{"experts_per_token": 2, "router_score": "sigmoid", "router_cosine_scale": 14.0, "norm": "rmsnorm", "tie_embeddings": "early", "beta1": 0.9, "steps": 2990}
Below are experts of layer 10 (counted from 0) of a mixture-of-experts language model. Rows are named router (the router's row for the expert), up (a neuron's input weights, with its number) and show model dimensions 96-127. Each number is 128 + 32 x the weight over its row's rms, rounded and kept within 0 to 255. Numbers have three digits each.
Before each expert's rows: a language model's description of what the expert responds to. This comes from a sample of Wikipedia text that the model never trained on.

# expert 33
It responds to: Numerals and spelled-out numbers starting a quantity, date, ranking or table value, such as 12, 650, six, and New or Royal in names.
router:123112092115145113123170142129163132128119131134134098117148119077141168125156121174105110155141
up0:106083153072128168143138128137134150122124109147105145143169092069142128181102127160130073135129
up1:124117092128154073066136118086134127115096102103140124170145172122132104146117109013112142159193
up2:108149078107122125119173140091118130036095130134201104130149141145107138079127122167153118090130
up3:115095161139076087143087192092134124116146097084134130170129134093163131135120105115098158120192
up4:123187148076083151159145178125156126147169124157112138072121139162173064128161091151116105150142
up5:079079142150059138121104108138127127118115147077139087144136118150127111122154156113131112114101
up6:162153129142106149131097133171126100146138087127139123104047180087117098160138137147148102061097
up7:140159143066113125181130120151123135089161132148140107134162143104105107144142112074064183142050
up8:119131103095093059102141132118108168148169140155148078107153093148113092113122167078134143145132
up9:130139133157151091071176157120131141135066112129135091220113126089118128146122117098125098113066
up10:110085132093178111174136105136141118123070180105123196104151120135178118141126080165135143114112
up11:160114148113170128161136098145134134107112150141178128095102054077095126184067107107122071137119
up12:127094105049099133092091125065158138152089113138135148080181120122141081151138101118102073177083
up13:123162079095140130102102160111161105120137095099085075177037116133150156159142063120114131081115
up14:113137148050097069108133098109141169129158092152141124121157125158098121122173126111237145085141
up15:183152119139211130095134113153133070119154173149121114162109090123099128077164136124128122047105
up16:146116152076164109052103116126152113140102134144136090177181111129149103121165104117149119085119
up17:149142127126150138069106168082167118131153071070088101111152189113113146137081110093117144147079
up18:077069097136109148087131145138120117066153146100111137155093152148122142101131160174127092164067
up19:095196092080146132111131131106129104134198103098144119102151174145077078098136137088138102126098
up20:097137220107114115088124119102138188134095141104117089120197108110125144099176146110138109124080
up21:167121174072141147070125149129146114153163057115070160145140135099180145133092155126079109115162
up22:120113129114053080142151133141091096125175160150112134053144145122099159136083117144139132070130
up23:090108131065131089131145130143131110120071120124094109130155143165192166152074091091174172166102
up24:134064148124123168131148162113117158113090115125102163161109133102098175141107120124137158187130
up25:160129144225122117161095180129149126103142179118110129076115092203132126153064109087148116138090
up26:148130102158098182169074163112112041137170097134144151162115110127198095122054076128119098074130
up27:119175142070122150139123057083090129157083080136134140077123185173163108148143085146104132151109
up28:104077143110100104070148116124111156117093035093097101091165095078095151095160146113144139181101
up29:144106125143150092103119130133121132140077146145070099124137086107125116134176114157069150151074
up30:126133088049122145132168113079107115103123115118132186109212102085205149144149087109090167120076
up31:105152122124115101176113127154150103142142120180114103136086100110168094130121141152108146100129
up32:144160202133069141138136124109120131099096195100148148082117096152103142136130128133137130106155
up33:124160163157076080091128174128110166099117128121129090122113137155153114075163149107182098149132
up34:171143140104191084086175150118159126128057127125162095115190175145113136108170124114186122116160
up35:103131146139100139132126129143126150118173108109117148131167083140153132108086151106098113142114
up36:155140121142138090103153153119165101168141092188150128161141183173085131100063159113157118077215
up37:182142152074138073205107128117108110134150126127122161123083128117082152143120160135152180170147
up38:169134049112160167131125129126101121151086140093124123155153084136188180050155109159081094141120
up39:152159163089128126193122073126101054125117199083138150151113100168144145128132117160120119140141
up40:056056154077121092154083093126136102183098108068055101140147116154141124114153164131148109156093
up41:109178151100150135081140148113133195144069067183188146140137137115198143135146109062178108131097
up42:110088121170119116165111065118136181064048136214142094137095131087098125119133128176128145104091
up43:070128070161097067151137111137150114131141149158127092118125078092119116161182108103146117141086
up44:104207114130172120122174134135101098094103138137158153082143150074180157147096101141159122149176
up45:050105079044160132154160163141112110138154111141135157187069081119102142135146148159100200152105
up46:077119116083192143164166148150102155143108103128113118159129190114100133107128142110114079175143
up47:190073167082083117144115098098137136146181178122139131119105137143129139176168163105153113125088
up48:152099171145119121116165122143102140092120094108152153095161131108082197098064122120114102106147
up49:090132067120125095144137114159147132119104067148111140173125115142127152070166109116149154163194
up50:148085148061173160152120084150178113120167169165084156132161101165138165184089142137166138074113
up51:045150145117068085134090104138129158060111154136144132080100110147144152090131113164183140089121
up52:135146134152098123139143195091154134107159154138168132181147100120133140110140099138132065090100
up53:143182151125108087160173146123130200132095113161105091098114145112114115139175104166115138147110
up54:127139116137122123133132168112153104169156161153181100100116123102125126119123106121128088168190
up55:103086105120111104185121085136114125096061097076136211099098179137119070136133106097119154170176
up56:053045177110178119180153084144115092107153147085104123164131157120146115121116128121132079143136
up57:144106156159124082044174135132164123096139125106110133081139122128145096138144061151102100154083

# expert 3
It responds to: Final pieces of personal surnames and given names in rosters and sports draws, such as -ić, -ović, -ski, -man, -son.
router:115128153095156085161082097099178077105145147112169127121141173083122155092107107136161113144130
up0:113110082139134069119099094092179060157113094198148057097079163089065105147153094126103110135150
up1:118109153160104111180143071085118124095133150096073216074164131085109080105096140101123111101104
up2:113161147104204144086144163178120157168112121113143089156118170146156103128138188170080108119159
up3:181070153167108093124097130143168126079140130162121128102096134178138133099080125172153102098115
up4:122119156116139113166109103154126115151130172117143060146140158112122140154084140119134098097142
up5:170075153154077085124111124156082161130063097137152134133142108137117138135146103139171161170116
up6:148173104111140117123097158207115102106136098139143137131128107127101126128178141139124141139051
up7:171106135126115099182075072107151099125074158116119068101080125140151135065161167168109069143152
up8:151149127097078144089136173124150155180135146150131138138100143104094126060142101162100103077195
up9:174143106090103096130130220096170092151145101091114078155127132144135129146131122158130139133119
up10:131146142141167109129112135140165151105192199121070106116137127107161127131023157125151091109189
up11:136144167194106114119128093125127110115132116128064122137174124082123135136105075159145155088157
up12:108148135080200103108136145161160161137163080117136154135092143140141152163085185121116127171157
up13:178078144144091113126109102166120156098111136118146170130124109102133211165177160144097083148166
up14:214168167142185081133131102091089143149145183102061108118124125135109099134119128133104097090102
up15:097132145139157089101115114178152166153086168143140078156065156136125110059172164145115118138065
up16:146080153113132117092191147139069138109141062147112161128163151106085106060165066124122146087132
up17:069104112056089132127174110156087095161139113112132093143090129133133138134193109077169132099046
up18:132163097149162114108151167167148142157148152111156084153143124106136119086144080099197168092121
up19:128140134072123134155138101110083052125108100119084131094181076053094076143138132138074105115085
up20:100163122190148135110128064107118143208112163102111160120092161066135108133070075081179080165198
up21:109111160134128105159141103180091098120134143118065188129110094136099114094078176061120091135111
up22:100130159143166146116135099155152141108125186135133111105119127159118135111081158155154127112139
up23:099169140155049119143140139077121061126133133112165199100151122120075165136126112118131071121087
up24:109132156125165109158102119092136123153105124108140177114134132086168187085176179115094123153094
up25:149120072154065102153091122116079074108126086132113134122183094111145132109228153160142123120102
up26:117125123147160162109112102172129154163129110053171133190160125098192108127090128141064176136132
up27:155135131129115147138162088129126108106105174118146154136155186062106156073163143115136110161131
up28:159096131153142069131142158092145132114124096145121086155110153120145126174124175077121150099096
up29:175108131108206107114124107116124113069124101099099116140152156119181144016116131146139073083123
up30:162124105172112063145103110149139043059145078155125105102130135144120097083072174147100090174132
up31:185128130163171124140121125093123082127135048120161150061118066108117133125136090110147179104148
up32:106088112161085089080174141106114129103103144171173145114120061148151125120142119169100049135145
up33:009114142096090169127139176192111157121143175142082076117102090131158142120120157130151172096103
up34:055125121167171126142115125120145168049146117113109132070175084125148168150139131131143157139170
up35:100144121101109098130132081138136095114143130164110134145085090120105181124203124116117108154070
up36:164155121150174245137152192202150097108131121132176134144124131108189172135184049115153124126131
up37:122094138155151114162150079162080145086161181115135173094085096073089117082162131122165068105155
up38:185118180168135083095152038098132149096147169170146133216136113122098109112111115119157113103111
up39:153152126081162155098160093121146182125124150091121090147073157094092171145111103158064160141147
up40:128094139141095106116126144150135123161146219118068129099164127082139113121091143152181180144179
up41:087118170178109105110113147115139167110089160107166140138151134115147198111073102147092165173148
up42:088156130102132130166148198145134076125123158138148195126177135052158233139162041095118176133101
up43:087168125146142109178097152063115083067077155173110127126157167136099066061107149108121166101106
up44:108105141143137069092110146159156048079150181176154123123082155113128144068094132149102114155120
up45:111108132110124104132162058108173185078129108146137187102158112119150132141080170136162143153116
up46:131117114179111084146131144123213094071150199147123103122065141099080109126151196159153030084153
up47:120094102153166119088136109072135074138142108145124108160215145128152129083150123122128139100133
up48:156107154116093148119116134149136150181082098124121103120135116113142196134119106103090083171157
up49:109128121131147143109154146107129171097070127135124154124154156169150109103063097080181129120063
up50:165112144062137190160124094103102085160093088111149191110126156113097131120131068146110116129133
up51:130105088147125124070141164143071139149047075093154092128203097122120121116095096217160177111158
up52:104092157185158149177124083139130162178101102096081069125161131138141086171088162113137117158133
up53:113148136105119118169163081141140091086138137096079100160170071059128107097124112094152188120100
up54:110084103196139111115137148200123157093110147130125117128087136079107101100064161127108144090118
up55:163094088149138100150119103157162138150113103164086124105106132097156105138156154144140115148133
up56:143136083138131077153129101118142128108128129190156089136111152098113129162171150120136071092100
up57:162100084142152138114116103090117178116075211086121137118133109059113204164150106150119118128128

# expert 4
It responds to: Given names and middle initials in lists of people, such as David J., Robert, Chris, plus the word-initial prefix re.
router:146142129092156127113150123108217091134128128122114134178146129126124120112117093157198155098152
up0:105183125127163120159122076127088156144126094101160145073127151119162082113127079082158139142172
up1:115069168148083126123128159134112126093077094103138126109146095160131167036169124151113121144133
up2:183112159173111129131112104147122098122118143121110141125110125120109147102106096160166113081149
up3:139133066165101165118153106144118147130136093058118118230105173116149140110152093194121186114158
up4:095130123172097111037116163111127144142104050116177060076142145109109150138102066182133124125156
up5:079143124136132128135105114150133129082108082117155119108087144108129136166110128115203111108137
up6:133152111095101127132071132149110133113153104127148105112067148153146124165155179174154190119098
up7:051138144101155100134109146152156066141125111111140092096046173114149124114129167105117139147067
up8:123142163142130156089154132155152086084121211120135137083142110087117090183139120230138149094117
up9:127075129110152142170115137125149104114170124106051167155171123099172096159137198139135129192102
up10:094082084127146119102129101138141059134145154161066140063160122075188174103122124202157187117122
up11:123159129122126142063113105119163122141162156134114138098116160172102123103162097160164120150134
up12:121078070135187129148146165106117063098136152120175140178209096123163138121112074115131125116125
up13:081102134137140142078094127107113125048120108121136133152140117158102115146110134125168140091157
up14:146151122087165103157129124067093104101121093171142112124098179144100149128094083136142162138200
up15:091165136111114136129129126187112115107125150157079122101095079099194161138091167128157137139139
up16:136122138170052147166127180081154160142102206099136148168173078149122140050085173143141080102131
up17:190096121147115113143084114128156110081136084132148112132079121117084145113106139166165140118214
up18:157138157132109094195100070103187091105127128165157161092159123149119143104121130131141188127141
up19:130111136076141117127118149150153109149147142182149105134119080109160173161146129151148122117087
up20:104175115105156113183105119135117115104075190152123073092129182134176122105125126117176151127181
up21:111160126119079121155116133093132152097138193089119129183169163110114149083126174166113134101047
up22:139068102107166100211125137147159187110161100146179106096101097065116093097136176152141174167172
up23:098130140164066123142152094091138192118099149095137170116115140131124166034143103206106051102118
up24:105118121158139115138101208167186163134096122078153136135151154113165158139138149170125189119240
up25:133118127101112117092096076116124093090088156125115163155120158164114161143088128159133154081151
up26:112084160088108145141127099132132129177084110061181058118204145095147130097168162125157064129091
up27:162136131163142150130101180140191153108134166151135061158119113152140182085108115122122145091147
up28:143132125054160101116163158083104129159111115142110111130150143142152129105132126101150127147237
up29:100186070126176126072074079141184122096156158115086162124077143128071147120130097115160135103187
up30:129121093147085135106100173111150120085125123155105071078082100151147157149162110088142091145201
up31:074110151198157088120088087158102119098112116136115149168154155064132099111054111168145180113136
up32:118098169165069089149126065150161129111127134127052139141092128151085111158137104158171110144102
up33:174151106180140086139148098126129109113137173188169130171203133114163136132113123071167126062133
up34:122201180119143130125131196122120166147132073069095131133128114134109133087119123075156124152189
up35:098157131083146155105152069079116129086182104142123134183147106134137077098189107132118053173142
up36:160138094143096125101156073113133149120111136175135140164168058129085188148138128164126086138124
up37:055054082089188113102212137094159134179180102141096130142191133123143097086115085118167101149170
up38:147080136058163159185148082141153138123187169099161107130068110163160100132134133131140173142183
up39:096071117105132106156117097109151150157128130137121168069119125100131113127174130099107126113141
up40:152127175134086084125124146126183098169056158147120176135185088145123136111195138143199168118139
up41:128143162094106132177171093188139130127099161151121091122146134079153080165175148121133117174112
up42:115137138104091137158144137093096167145142143136106096157133130157110152128135113119185104196157
up43:162108120113112169122145109075134111119167150153143181111132153178156103089121129155137101080138
up44:074159145144112118156101107176092125148132147137114130145051164135122114150126141137124141113155
up45:110137129141136093111075085116162104144127052139142139147129155083100041126093115125110213106080
up46:078189125082164152135150125084127091124097153060082190156120140124137120115146095078137138123113
up47:149110182099134169151122133178147138139065147078162119139168132143196122124095137169106147113169
up48:105105114124165130205152138146199122110100123158180135130152155114124121176093060117144111128122
up49:110115097099103129064132111157128181068156041171191045167180062086071170180124133180134117158140
up50:101139166087094126116141133132075133079091131145118108167158139161103161092133107115128092096118
up51:106151121120174098157177151116149143083159166158123106169161094138095179104113147172207063109088
up52:098110136177142129058156142173090117097099141154111117145122152079154142108183141096113165093175
up53:160159108195116050144099134123110081103144184142161133180086131129105105170115151103112141145107
up54:114125114163160125169168118171099088170143154120087079195207145083123179172100156166165100103101
up55:118165080116129105135098153134122212138099101117139068135159122115119118113158118120189129160152
up56:135109138094200083143139098129135081139116102143105152069148166107174104127080121157154169145094
up57:161075160144139096072113106154141083118149132154089125085160143123193129051113137064097155153100